config.yaml
n_layer: 12
d_model: 256
n_experts: 128
experts_per_token: 4
d_expert: 48
d_shared_expert: 128
activation: "gelu"
moe_layers: [2, 3, 4, 5, 6, 7, 8, 9, 10, 11]
router_score: "sigmoid"
normalize_top_k: true
routed_scale: 2.5
balance_loss: 0.00531
balance_bias: false
router_bias: true
init_std_router: 0.00984
lr_router: 0.00144
n_head: 4
n_kv_head: 4
head_dim: 64
vocab_size: 14945
norm: "layernorm"
norm_place: "pre"
norm_eps: 1e-05
positions: "alibi"
qk_norm: false
attn_scale: 0.125
tie_embeddings: true
parallel_block: false
init: "normal"
init_std_qkv: 0.0221
init_std_o: 0.00451
init_std_up: 0.0221
init_std_down: 0.00451
optimizer: "cautious_adamw"
lr: 0.00127
beta1: 0.9
beta2: 0.98
weight_decay: 0.19
lr_head: 0.00846
grad_clip: 1.0
warmup_steps: 244
schedule: "wsd"
decay_fraction: 0.894
decay_shape: "linear"
final_lr_fraction: 0.0
batch_tokens: 131072
seq_len: 1024
doc_mask: true
train_tokens: 481800000
steps: 3676
dataset: "wikipedia_en"
Below are experts of layer 8 (counted from 0) of a mixture-of-experts language model. Rows are named router (the router's row for the expert) and show model dimensions 0-255. Each number is 500 + 50 x the weight over its row's rms, rounded and kept within 0 to 999. Numbers have three digits each.
After each expert's rows: a language model's description of what the expert responds to. This comes from a sample of Wikipedia text that the model never trained on.

# expert 44
router:510548481550594532519491581467492456563458458503494461480457549564483536411522454529400558482512549471556513521554390466480567518507524524456555468448496492526567546568438531459517478476458593426484501518576523426498459628471397465527405525470409538524562469497498495531517422556470484594429475435534469554515510472442533521508617555461445417499467419528592469477543479513472556517634407517476557475568502455416554472582482503469536496527505413533474432496446478463453562416524475483573549550436501496420474469415476520534481546556546512558425507499652463565540552538525507521410490495532404589572536546504515487459526546430495489387468452572530548444545520446429526537505490512469440490475507452608384518521493555459482529515509567544555451572428482495518554440485540
What it handles: The preposition in, usually before dates or places such as released in May, plus odd word-initial pieces like w in wounds, wrist.

# expert 59
router:489523570531540607553510462496520452481440511518508446452473563567518531504504533536407472399548499449521494568534429499510529551576511508523502493542477533563587514522541516510451484430583573418485586535521514480595546456412492518642471499367403585546514493569486443539550494484491536582440591506583459442546481471498515569515468457454476471522473409447521494502534513478515479594560462563450468406517536397388443473532548439463478474411456477557408523445487421464520496504504472505513614488537553473484418504492485504517462481577478485545496430552583590555430441579451469454551510503470481448482600523481486529465518536484455576491569424525527520505536522515431470534565516535461524440532523410566546410573486513426430545420445540485479490533555614457432464479410549
What it handles: Month names in dates such as September 21, and civic nouns such as government, city, public, community, plus the piece dem.

# expert 34
router:502509538490524584526482578523477450473479470531486484489505576469494526440534561452547578465521472484512594592542460466542464521472510574481560478473392551475564588458421478560482551485536567476481536460517469403566561492465497426532481503473432479402489451591515373451422517488450503561459461497505505546508424503502627496507532615526409282528414459464524448488547505420428534518553455580576491430521563436500554466532515446485552489522555478420489536523478526465455539542511430511532475470462616485466536420473431485551518540532560505517485518378523617545551602480581433489510526557575459474475509470512499469470506547508596515434539453486552598544485510433511499602505474461464523454461480432551463480523485567467538433487419546482505535570509546476474479472419483
What it handles: Word pieces inside proper names after an initial capital, such as aw in Hawke, ay in Hayes, and prefixes Mac, Mc.

# expert 28
router:524461524508504571478503528503461454431441525479428406396503534516462552550575509537431545526575517435515517512493379434492512613559610537543507656526475490548592509566498530526532475475527603404511560411523475420546622510487431427597465498500438544554533527522480463467516435449387480545453531485471489576487491491412557514458521503462435405560451496497516511557550504589462507567583429595392454456518448504456506504523585495442505424453598447542423473505501466469463523460523448435508533571487498560426384423425472499531434515576441482547442503466491482499534495465524548512475490569503481525486572476489500479508540513470506517487545416576550553507596522453488555557527488480395462400509547467518425469495507487443541562464453535533517414531461528504525511525498582
What it handles: Line breaks, opening quotation marks before song or article titles, and == section heading markers at paragraph or list boundaries.

# expert 58
router:479528485516483527537500566567490470519510443454478475443427516468443451553477498439522540549542507524513489571489435478483482522489527517441476456611467530555532573580413465444520513444499566432435553480523594463611531619459506481487466505484461385403561505579471478449429434469432490514455476497568453594515529533400550515521525481529453375510441442452592535555603557484411572562587387577480564419490511494510542510526475532483462454477552447527464500461536494542472490486460508482533536585441580515471416473502519488572476520584446537441536494494550454583496595538580517506451477524550415516552487555435546518491546531476514590437399481601423623507550539482500451525491499436417524484432577474518409491478547528436484407507458526501561479501553499502466598558511553
What it handles: Accented letters inside foreign names, such as á, ö, É, and symbols within LaTeX math, such as _{, backslash commands, braces.

# expert 10
router:512511526561515508540420600499503488532484502531476420428509534528495506540536529489463495479519535542576583562430482467417449518528546495488456597504522515501606623547469486568482490447546569452534504382542565459516479610463489493536443476455454487518527480534456512561504452454447476528504465528508420579500453480508526587545534511466387397484426416457518452595620451502437529541588412536553451461514486476446517475584531486420503416483527445540475559436552477491484477492492546508511514549508549441415517545499495538592459590552534402563478466497586483505508527530526497523506415531569442509435467553482480448529525597475549551509453434516500552463508583420420545550512509495473480514420536387525491408496441583511524513337509543491464442578553590412459558434505552
What it handles: Function words and title words inside award and event names and infobox entries, such as the, of, Best, and list dashes.

# expert 57
router:516528518493611536490507557556564462470408479429416397453494547510439485442483475520386468472555493402492521553527480496417490497596594483546590491569551492518528571513551443538480480452541518436476539494534523462548493471455456471529461450520487448560580478569477471562509518451497428506500586526581442435517439433439571562480550467491474457583505381523504578513563445468486534576615441658465469490542495475446532577496467493502473443445608508501450498507491467495498471525476417426530570514467520500485496492478508519563583494567410535540495464469585461566460546547506510496502464544578502550554559565476469491422547477464517504456498437632559569625510528414467386538552458405413532444443492381535461493528493496535510473501418537437536458517459492498536541529517530
What it handles: Abstract nouns and suffixes such as -ology, -ism, law, theory and art, plus the letter piece b inside words like Re-b-ounds and Ente-b-be.

# expert 50
router:543525491551527509486505561549438458397449510478447378472438562509502501541589501474472586510547514546598555447545530449422541451521515468503499514509454616513598520535480526473506492449562569450495564417468578440551539543411470451545415463561500490502543476503575469453552425453493427528451518471541474537512471572441453517526608526417470424567449450488542542523504509561453484487613445563487530485472499410463440461467436558471443509569492417559502505521514495441429413552423388506450609602541516527445394423471455547576484537507512586498521544423512514589497547516494426510431500488583504487511449478523528477476494577442449574487434495595562487463576596466447485543503507485437531457472563491592412479559542508450491518488422541469513540509577555485486534505424541
What it handles: Colons, plus signs, slashes and digits inside table cells for times, scores and stats, e.g. 18:00, 4+6, 3:18, 77/100.

# expert 7
router:556484506599598475485465488536528503516463443504466448497428577447474457478528489472496587567599487537493572493463442409521543533562516475448496520540508601489585486520444506525438481471552602510533537439528477480553502572428498518512427489551460512467536517542539470524477436491428447538422468477547448519482407565399498467508527532395498486553447486560559520545560457527499490632579448542480526484518444373422584466492477464408538477448563443536540456490494450449486579398483554485482617477468530521489409480492502500498458554522504541524447469503565490547503446517521379508510445517540411462424575469562408461480465593505506568443449435486548554544498593376418509573507507524423528423434502460507538482606394533475504555455515580500543573537493508456516559555478566
What it handles: Single capital letter starting a split proper name, often a foreign person or place in lists and tables, such as S‑aeed, R‑uriko, V‑ila.

# expert 3
router:596529529525554497522481540499465506496482459454415392504444514529493538452536524509494494525568521463486549553510470446484525496526561526491504485555549554529521505515452486487462553534455592462471543512558603425488546547440458582599427548475347524473620516501513537513448472475399437506459495454540425505554491538514542586531439504486443388595439484476499467616527490511460475565589399616453512470561527514429590529535542579385467470459617415507501475473552414495438555407475501475464583540473463467501476498467410558564538554497481441518480519445527505646504524500510489519562472487537471441558514484527539524448516502477499525481463430567538532490537586443424530608509410509431520474435506384542454455557522549551492532424504514449500481468444545444526584487461443
What it handles: Periods, semicolons, closing parentheses and table pipes ending items, often in abbreviations, citations and list rows, e.g. S.I., (1975), |.

# expert 52
router:552495474510484520593461530508514446428506528523487493482495550597426426531444466513433441496620481449534612529457528452464488519488530494545495496479464491489584525587497527441506588519477521390444548432519469466558560482388546522571465466437408502504517487408585477514474503568450474554499452436500496575532522480468524501532516518526480400488494523522599415597545447554520501573577493514460537488497411436474535541502515436365490460380507460526401539452573505512406545422406598546545562512471569545442489526436495512594462545576434495510562515538499458559537532417483467565496489586540459418541506549500580437552574492473463532478548506560542565489564546495475518571500508512369480493516522429613460504553538511510439488432494520527471505538421509443489593482415506
What it handles: Dashes, line breaks, pipes and bullets in geographic infoboxes and climate or election tables, plus units such as km, sq, median.

# expert 36
router:485518459489515565543543572540390547425461437438444430449506526478443472514537536531531492516572526449613546536502502447502519537534593469499461475548460561514582604528506491497513519550548603450478507510550496454579543535487502497464456419474467415520550417523541479395502463500495473530509472518535415515459515510552549580493551611487478382549381450514474462571570491515444542580545467573419480480554483465455545510476568489431498443522471435535458468530552405509432388454463496398529578506553509527446490410446459544552544553540420488557441546504579524548496491511493419535540396523571489400528525508502573491473573534508567592478424501593497520480493590541467505489509496493472480382446502416529481412603491597505537515490472563537519465472512514517426541435400497
What it handles: Periods ending sentences or quotes, and dashes opening infobox list lines, such as "." before a new sentence, "-" after a line break.

# expert 20
router:479484558454571613524436543476505476452503502469466450419472552528505505434531477500510539478602530428591576507573429512483480506556455483470510511519457541569557565528467482508448480482588573418384546502455573444579464474445422556502420450502429529413560504557538536524437517517464493444502516431571553523490474541530570537511557548522416450560535539487552496571556471482499523592524342578420485492529503493420561597569548487403420469506550443554519587534509483489417494515476520421499485516432546488519472430396470506503488600583500464522405567450541526578497510493492491554485492529495468529520488570486522481470479517395535622529500497551531502563543601494416549525448479460470535445438574479456430539513516509430518474519466522499436551540406450447474481425382451
What it handles: En dashes in tennis set scores like 6–4, plus commas, decimal points and year digits in lists and figures.

# expert 33
router:489558511525536584492489493455504448461502443465429412411465594477466556522535508471528504446572591478529507576548496434452504565585514423532413541493484563525525632535443454481518515511585529433491601459523504444554538523431466513531473493525454544529492556457544513551558472551430426503459546502563475515467457522444513546580535535442471477569461435453510466517510436481401564605544429576493481490559455405495549540510541456472458440415523521447508498552468468482438493434472521553447552521448585474535444518478411415555558568514500482632501464521500487586469490499533417519516396598501499541523542574464513470451464566476560509457447420572531479512516559505418502622486531451428561539549491436535498453613492493375594433458478611497531449530470475531484569542464493
What it handles: Words in music articles and album infoboxes about releases, charts, instruments and reviews, e.g. album, bass, vocals, Label, Billboard, four stars.

# expert 56
router:550490493453557549463472491497504493501528431446485459498515547512448512455549495416550545463534421476472511590443447435503535475508516555583526565512535560537569539522383586474462465455437560431524569448516572463587549551434470486471466509480420478461524472603514470566511540554473423520423457460552470450499506490563613537533555517467407411518509457513569509498527532488459399552563453594466425478524439462460500515563512457382469435466509468548438475505467450499427471464456495432521560496417523556453442484410490527482461545623485471579441532438567493619556502517509495507482457487548473495497584479528567514441578567466490567474498451562555592551469621448486457562515448561471541414496541507506440534675492545561528476464414507476442556560490484481495595541539522
What it handles: Line breaks after headings or list items before a new - item or table row, plus Arabic name starts like Al, Abd, Khal.

# expert 31
router:494523444556599567498501519456455465473420466487426497450476528444501550508551461391475580520517539441646525535550342465404473532478503576489469555555522508473573534538476512585520523472480624442485576491514514463624543560455432516485411471430425493490571517482474418487499469462461421513511601406510448516494465469506593467532617564500405409535520481512475483497580511459523547642572495615392497489558457490466511523517471516398548487487549444545391513506489522482452512508448480484497529508463514461476468524496501492529503571549479591489521459498579603526463440515598509478525492565554383499538536548484504460402467480469465601453492439553553543557532567475487456527576516515431485463500551488544469498524439481565522553504441556571506494477487506463495497555455505
What it handles: Digits inside four-digit years, especially the 9 and 1 of 19xx, in birth–death dates, seasons and history sections, plus History and Biography headings.

# expert 32
router:509467462488535548592551519536451470558457478557458471448479505476407512546577551491436512490621511517561449573505448472502549562573527537445505494493523588439711492506416533551519500563507589469512506509543558469583522498446491498573435460502407455463513540508519493464541484549485477469458474503582397478514432520523529606540604582408405370557474448497536552539502541487541531547547452545447463551506448452490571526507535463474483398454490436492511483483531427437466427478458469433569539541524586493462437493467450463531512522561467438565465508447594609542537552486489473557504408545533452506533515485548505413496565565405517587518470454554525539597496537498465488505511479513464537452458432492562450509503556457518576483407428546463451480516428444509428524537413476
What it handles: Periods and closing quotes ending sentences, and the line break right after a == Section == heading before its text.

# expert 18
router:496435534404602598556416530586507457468414526505493507441490491574388520530496493494448505538476551436546484555497520453439478562608551484562429484486487518575618576551468512510473510512551595436517545521531463427603481500359497555486452531472465436481534553520525443478499466541409446506394525409588445538528500527482450488473553577379374430453410533548525520566559585492464536549482467571482431401535499478488497532524419495441504506498542522581471467443491499433466513435464519400485480513488463519464385522520473525577444541594457526485494517480513473534511468490472423509541472530491410542593494532478478507497638523479543578495431454591468543477422500536488575549538484532448487454531577469513485545477499472544485472508438543558516474566506566477492591540512516
What it handles: Opening fragments of longer words, mostly in science and medical text, such as comp-, def-, sp-, em-, ins-.

# expert 0
router:517482556592592514555471434594441427469492498475526471512444499545482585508548494470413555526512516449526500530452459493435540509522486513417516577512529559498688523553414517522528494546501520491485577512501510414548566513434420501545389556498434454486552453491478572506491498499468470516471573580480438559486433450500527572490583578536455384613521550434541405522563478488454503533517504559421453460504413506434570517569538500443569413450525462518396436463563445391441450474473482438552631459435532492491425523496510511589473605459546511542543478445540532494507489504501545537450428520476447474506521533515508486437469468463470594452411408597471568500574529510461541561488476515452537460405541454533479553537506530535493522468463511478408516582510519457529568470481532
What it handles: The space or opening parenthesis right before a year, especially after a month or "born", as in 11 February 1864, (1910–.

# expert 13
router:522547540473585562561444566504485458501418424433513415397527537460481532444501521408487522460553522470505561544464533536504473481477459474474441441477534547558529499543378514492469510483515586474448498467529588460574546547452456469511425535423488501553508454550535442579553449495512534529519493415539420533499515463547510646472462522478438441542546492489530549501535559467457426671563522512511465433556482462484526565502618489482499387545508453520441609515471444381418504603500522449477528561520564454477478505479497500486520599550483525556461537497506509566554513520523471603457473518548427509569470482496426476433530554480478508482469405466436502571501510506397476552512393493417492443480534381499488536515517489494556450424387496454546543614500547454547535479472593
What it handles: Commas after names and places in lists and running text, plus ordinals and compass words like third, ninth, northwest, and ordinal suffixes th.

# expert 49
router:540504517457518542533551487557531401444448466451419439519569534565419507456547525464485536525579523400532532487471424499368505503472576514488437566578434547511486590506432489491438423393497581486525480481499553480599550571432440403498461448472476504498496530596450480544511415527431553498502595565629450523624513511521497501527501542453444449625528491493518472515512445456512504570571496539477514446522529464492534515537494483442455437436610490514382502432618452441448395473499513489456542497495479518413498463491462545570494548544449540584532549500498491576507554485560404562443449547562432512503538471529453447548528547459496549550436446552565556507493578459383493502548533515431482446478491411566507569550457548507537537500441561501456500511477525415506452505500517
What it handles: Copula and auxiliary forms was, is, be, were, been, became, usually after a subject noun or it, plus stray be pieces like beIN.

# expert 26
router:561602451522544579457555568515523483519470464521456453427487526498464552488511530483460523500540540442488453519437426452468474512568532537511421494513511543572530516543409488517444467449551585444435500413568593462608563514461402434562444502450413490548589562543507487501495532548463409528388591411581464497511450483506485503487473536508464520544470531424545423491507525436508422509533449582474550437534513468445451504522546537481466454415579499562453492492470420451499478465498576449549574512467508475481413469459464415568462532571488433496446394443504567551491564499626446529473456525604471459531547582506428449448536524463505538453518393532530576512568590447520471599619527514406466447516510454566487507572536552411476526483468456459526492597494469495534544518508461
What it handles: Nationality and group adjectives after the, such as German Army, British, French, Australian, plus quantifiers like all, both, other, some.

# expert 48
router:493489501568556610527507481465487433472481484523448405381481528559473537571517506439457505519579576425491521534559438499480552471629547533500511534540605555516609514514587515484503505506554476417499540472586476529598551528430491456519487563503441475460482601462549568548497505426390416574549516435510419521626524495482580482524544547466424442484461419541500532481583498478472538541531406613443601456573467447515499510527537500469435423465580454487417503456526468429495439468498532559448560567531453458458419469461448473509503527509402524554493557504474465599464486469522420490519481536534482457472560476504497452464537561450451515449494461544507582491483596434419449472500484503397577448494420434559528467629494527515564504494483526469472498477443592512455468494475493
What it handles: Heading and label words in infoboxes, tables and section titles, such as See also, Climate data, Average precipitation, Class, List.

# expert 9
router:520497462425557523532518481557406456459466557561483514436425497553441524501510502535483508423530538458615517579518484483359484527538546516499422490515470534553650561508525541455545435477539516505467545501450509422517558476363442422628468496438437495552496595508508489538497521550453466524493503434503418450449503495500553594555507588430440450505480530504636603564534527441492463577496450516412444456557479452499497435550478430453463440462488482521495475473481424477435488424486563347512511526495514557579380481400511488518486517552503546502598459506512478563485504564489441509482431562552424520512561502481570488411577519462494532502483534531478575521457557501511567501528540484489495522504499497438410429506525564515557549527508508616487438545421562420451507554509554
What it handles: Capitalized or lowercase opening stems of longer Latinate words that a suffix will complete, e.g. Gen(ie), rel(ation), Contin(ues), pres(umably), den(omination).

# expert 24
router:514530512522674546509550478505501487422424466528472371387526560517477510514571427460425536416596545422494519610560427487498501469536494508531490538584439475510605537504478560558505499540536544472455509495532587472535559507405461432543407500450454500501540489552489463487505527456498469553436515486587481467540454590525519553495505585485423496599512458386539518517543465525469481533592471600497431469565439473469510601494585495476418507422588486556460477439552421463478510451551488460514526470402466526461471506448413474595501512508462508582536528507478556458525597523555497577472477557556478481447590468501507414462491519504528460441447433538474526570457543480445533533557465521419523529590515428498456436503437502485550428493412535472496554454547507549436591459472457
What it handles: Later pieces of company, label, media and place names, like Entertainment, News, Times, Creek, and endings such as Mindsc-ape, InsideOut-Music.

# expert 41
router:572552494496543553550482510546517450475466519501407435476511549559464517458491517482490571495566568466587527508518398497411464467527585497504510544543527601484473563483391498528477452478551543515580539449494513437556556554438451527507481510430461473412554557577484468493523439562463479546470542492516521531603491461545511585544498529396396499631453516469543568507489580500448452527514501563456538468517468461462551501518552439384486496455545504410451425440583437410458459482421544486443525556471624550413476518439490521637453563539479480532477474466539501582565518501555410532532440551486487460445552489520524508565526556467496550503404444582542497489491508489373470486533554512372498400479504405529484501592445529533515505502472532427408491539456516486463510563453581
What it handles: Articles a and an after verbs, and forms of be and have such as was, is, been, became, in descriptive sentences.

# expert 4
router:506469470556481560592414512503577542517507527443451436488467531605493500476508465506441508511527584476500538503499506480389488494520504505481521462529549555610576540561487492493428473504544502458480539476417541445560482526403508437538423520531405468501604554478452459516473497489444456549427568464596507587437521518482574491559522515491501377545458495484500500560491459513467466597530433559538465499522469497420509469542567516415551490463491514516449434494487475513507439476446525504510514544503545486455467504503480440544544470543534519555489482381544466622518550532509378535497459604495499469437515545523579426484586464407460492524490494609566581511516541467431493510526488495413562468459577391572434543523460561502609531483462498535425568591450576479493657404375516
What it handles: Bare space tokens before digits in coordinates, score lists and table cells, plus signs such as ±, −, + and the prefix un.

# expert 51
router:534521511537528494565455524524512470460550444519460496380480563519445518436523406451481520460529531464530599560550403473551419580519522457538455527475568527566603562482485518481523506482504557451541512506566542402528451443406436530534488466480437436535502562552466329463470557527479396505503502545572505532504467597415494599462524552534436459493398449526500487447526569508481517612586534595469457479497450528466500479510592534450527435441470459458431558481576485427498462426493413468486472565429505515495437497484451458524387516587494505450533513478563538528598593537546398415533481501502478458534602556466504493489580495462534583476434534534534622499478548508504475504523546448446471472504555464548439427537511540566494466528488564436433442477472585458555519536508511
What it handles: Word pieces inside words, often right after a single initial letter such as D- or S-, and possessive apostrophes, e.g. D-rom-ara, sq mi, Clapham's.

# expert 21
router:469499461515571514501573489424530461426474495484450350447519565456475458546573432470460495543615530477519584553477423489465550467577510516444406520572440534511587553553499469510476490486528494472524553387520610446489584602472505491584445521480457492514509515531428515532530431552450438505450535423600479565531484498564528449522611576427429419504537437498543471525511477439462528530558461592486480421514457407462545574462637477443526494424596501491503510480526498395419573465486538453523504485408508504431490497464429497510493509519480560617556534447503539500510493507550443496481454522628416502531498533482515434431495602478513592468441402492466556519515580485457478550500458502439556453547506418496418439549484558499510505495536566503568559505464529474494542468489502
What it handles: Words inside song, album and film titles, especially after an opening quote, e.g. Love, You, Rockin', All the Lost Souls.

# expert 17
router:526493492471525491569504522504434535540452554493469463398482544568415561538529412398456532513555550461557493534521492552495493556504520486602457550587497606498517525541469489568497474510543586456430569445516518418508434576421420511567470542437450471455509476554535504461461477477481440484496468500560435491536406493493500581566493583520426459486420401532569545522542478513532484524637481585385515423512485421421527547492552583480501393463475420446450586508477455540437533480502477404445561604499509538442507534506477447575446613507481482531461463490545446610504557478496424517535500554611399468534545523496511470465529575462473537457458487509484571550472588514481475518550492482465579490512545470570458515546456475479561408436490554556414467501484564424486585563500519
What it handles: Pipe separators between cells in wiki tables, especially after header words like Votes or Margin, plus markdown divider rows and semicolons.

# expert 29
router:506528433509504600575515533520467497499420554535569458432438541495467527547536543472488514484602519492511582528528342516521533501495591514513450513499499625564490470490430457498451501529488633448489555412571519471575606490450478462506453462462427446475542461546504444517497408438404479541497501551622420518541424460506557547448547516521478456521441513483565507585549502467525500567523536545508464468564479535455591499561497479437548466508485407534373537518563475479406528441504485497497556558518472439466449450494455458488414509575476476583464462421575522509505515536569423478453475591543426458549502412460504437454457592466456536428517470513518506500612520465490548518524521481470563467508531412547508490557524513473608454405445504509531452545455590436481617570481486
What it handles: Commas and subordinating words that open a new clause in narrative prose, such as when, until, while, that, where, however.

# expert 38
router:542450520587562483510549495559484472522445473501457518406479498519451476510471424509512629467493577505391506576527418470412464545510492469490470541434483471471560555522431561477491486555584550430431548506570512503513553532436527397591399457439439451417583493475423430519579500557562484591518595497518503527485501544533581516540465516492482407609451484476601481536598418555496462535566510579502478473507526556488477548572509499451491464466551514469474510487498474489423518523512487514486494508403515489447423481454496440572528576586455472595416492499652535585510502447522492538512508526603488442480601484548448401467508505526493588514480510523552472449469596502437529497498473506399485483499496447475416527549512534525580442437397461536499475536452400537424508572505520
What it handles: Mid-word pieces like er, ber, ter, or, fer inside names and rare words, e.g. Peerage, Caerleon, Berchem, plus scattered table digits.

# expert 6
router:537505515448553600536481555503455499438482423508475415448475568520450492502517436377474505500538524431624541533532512481462549547584522502572467459511516589495503515582458493521533429453590553431498549461460557464592489631465487470559453569458424541421579454543472379465501515571505535572517434539535508513461483491478534536529503581490476436551401458516585475532579463514479446523617430580515480432577533459393537503470529477378533443461536496551415540468512421485496489470447524439523480552459438556432493424511539544546447509519481518521490483488515583618536444556456425582453496525520392478467575474500544434470550496439530517480494466541587552533574569507502504550565479527499532495468480406587474392496457535433548502456520539526493506516523551440500586522445536
What it handles: Pipe separators in sports and stats tables right after a number or score, plus semicolon dashes in chart rows and "against".

# expert 16
router:511474497496557522521467496475495439493410550559415442419473564598448476500518482421438565400498565419535569581540442483476446496542534529483472490533546547501607566592544502543499479447547535450410542507555576516578517497424495432571423523449456480538527471623569517509540541464519451579424551525540396537574373562525540521511509516482479487542543421522541487521493505528407528593536403608438440487532453477506491515508499509486422462435600503533471482482571453473468497457502450457591597525438469440455369506427458543567517470571521438601488467430552580546494483504503511528479447465598477523563561544487473437473506474496464519499553460562554537466549561478445488511500465503447563419543541351525469447519486523551464506451444543506493430537465546467479508541466449
What it handles: Common nouns naming works, media, industries or vehicles after articles, such as film, music, book, art, car, aircraft.

# expert 14
router:493539504538547622517422501533511449469394481488422434453474539517542544536509550456493523428584570468556577496424469545475537509573458550504499533568472492468594540634496543550468432579498487387519517417493480406547523495398496439535371471419456550512570520500435477550428529461415463622533498480595522534549398491501552500498521529476505436519425552406487506518499516475480524556536459575466437467470559497513520480439545591444432480483530476436467461436531449467432511477446522475515579524503529460529537469421460508540462511548489494573476508531464536572420509568519410485461484505597460510515459639550512505504559555466491525507463474547561516536549512454427424593527558532505506448539450467561469452645457504409532518470493596540501422509404527486521558517472473
What it handles: Words starting infobox field names after a dash or colon, such as First air date, Born, College, Website, Genre, Written by.

# expert 25
router:481575529507492528550433494451488509463444457556478475431427516500441586571529536510396572381600539409588552424509470512500461488534539564479511512510564489493575551582524461523479484567521501447519498457539562424564514453360431483523489465377437490458567561486521524549480438390418456554512482556508513550464431463480508552515559536512435416584506578452544482535489523501469479599573456565451506498474439437393506507517533515498493469474549497557469508458503534403511468558536520488512524600521572427451525512474467425518503542533441445550478451490504486586531452578585454480581510512523559512458505593559456417520534530380409591500514486584529478522584577479407499502526452547409467441425504510557438546586461519497542483449506496518492423479496525477527540609464486
What it handles: Line breaks, dashes and heading words in infoboxes and section headers like Personal information, International career, == Life and career, and occupation nouns like cricketer.

# expert 11
router:451427531514510588497450494533480527503484509528471468515437568495423527522508525442422480489523513479548465583561462418368529515520557488499569522554449523505561536572473498597600531504528504486465559465482506490592500502421476567558435371525458509416532438527546408481515578514504432528453461469588544516515397492455604470486493526501412438576478505532580444528539439504406505643559415615504536468559538461484588484553513483474454464407476507420475453502474454509493468492540448490439597508474580572476451444523455422471476532580530585577464443531492531525491459510527493506499358520512492440482537460482565438451506505470493566505502397476585549633473471523480403484548439536464558490539542474589514500508511478522559412478488503586563462532494561555517473450453530
What it handles: Short inner word pieces of a vowel plus consonant, such as am, ag, ak, az, in words like Glamorgan, Amazing, Blazers.

# expert 2
router:567543525463679500489565568524480420498375497519412430418456518462510552455504533456436473523544468490544541623405456453394499561598506499486474580546471571524551518519429454471520559452490599467449482468481487465517512536456467495471441516504434504489549513542508480575529495537516438507434544469577520497534476509448536509474547492406475451505510527526499466520480491524457436600541503583462495479611502413493485554508625556482456509506533437496471507471467450532423506492521476457523531591450476497532461475405409468591483453588459525504476488494536536525498544538534353485504463616581351516485545469547519444450478563476604527463404436608472571503524602413482515543458469477482508505483583477532483474559425501493550544465450561508477569573503485515498551533467497
What it handles: Digits and capital-letter pieces inside model numbers, call signs and acronyms, often about aircraft and engines, e.g. Boeing 707, XHZK-FM, EDSA.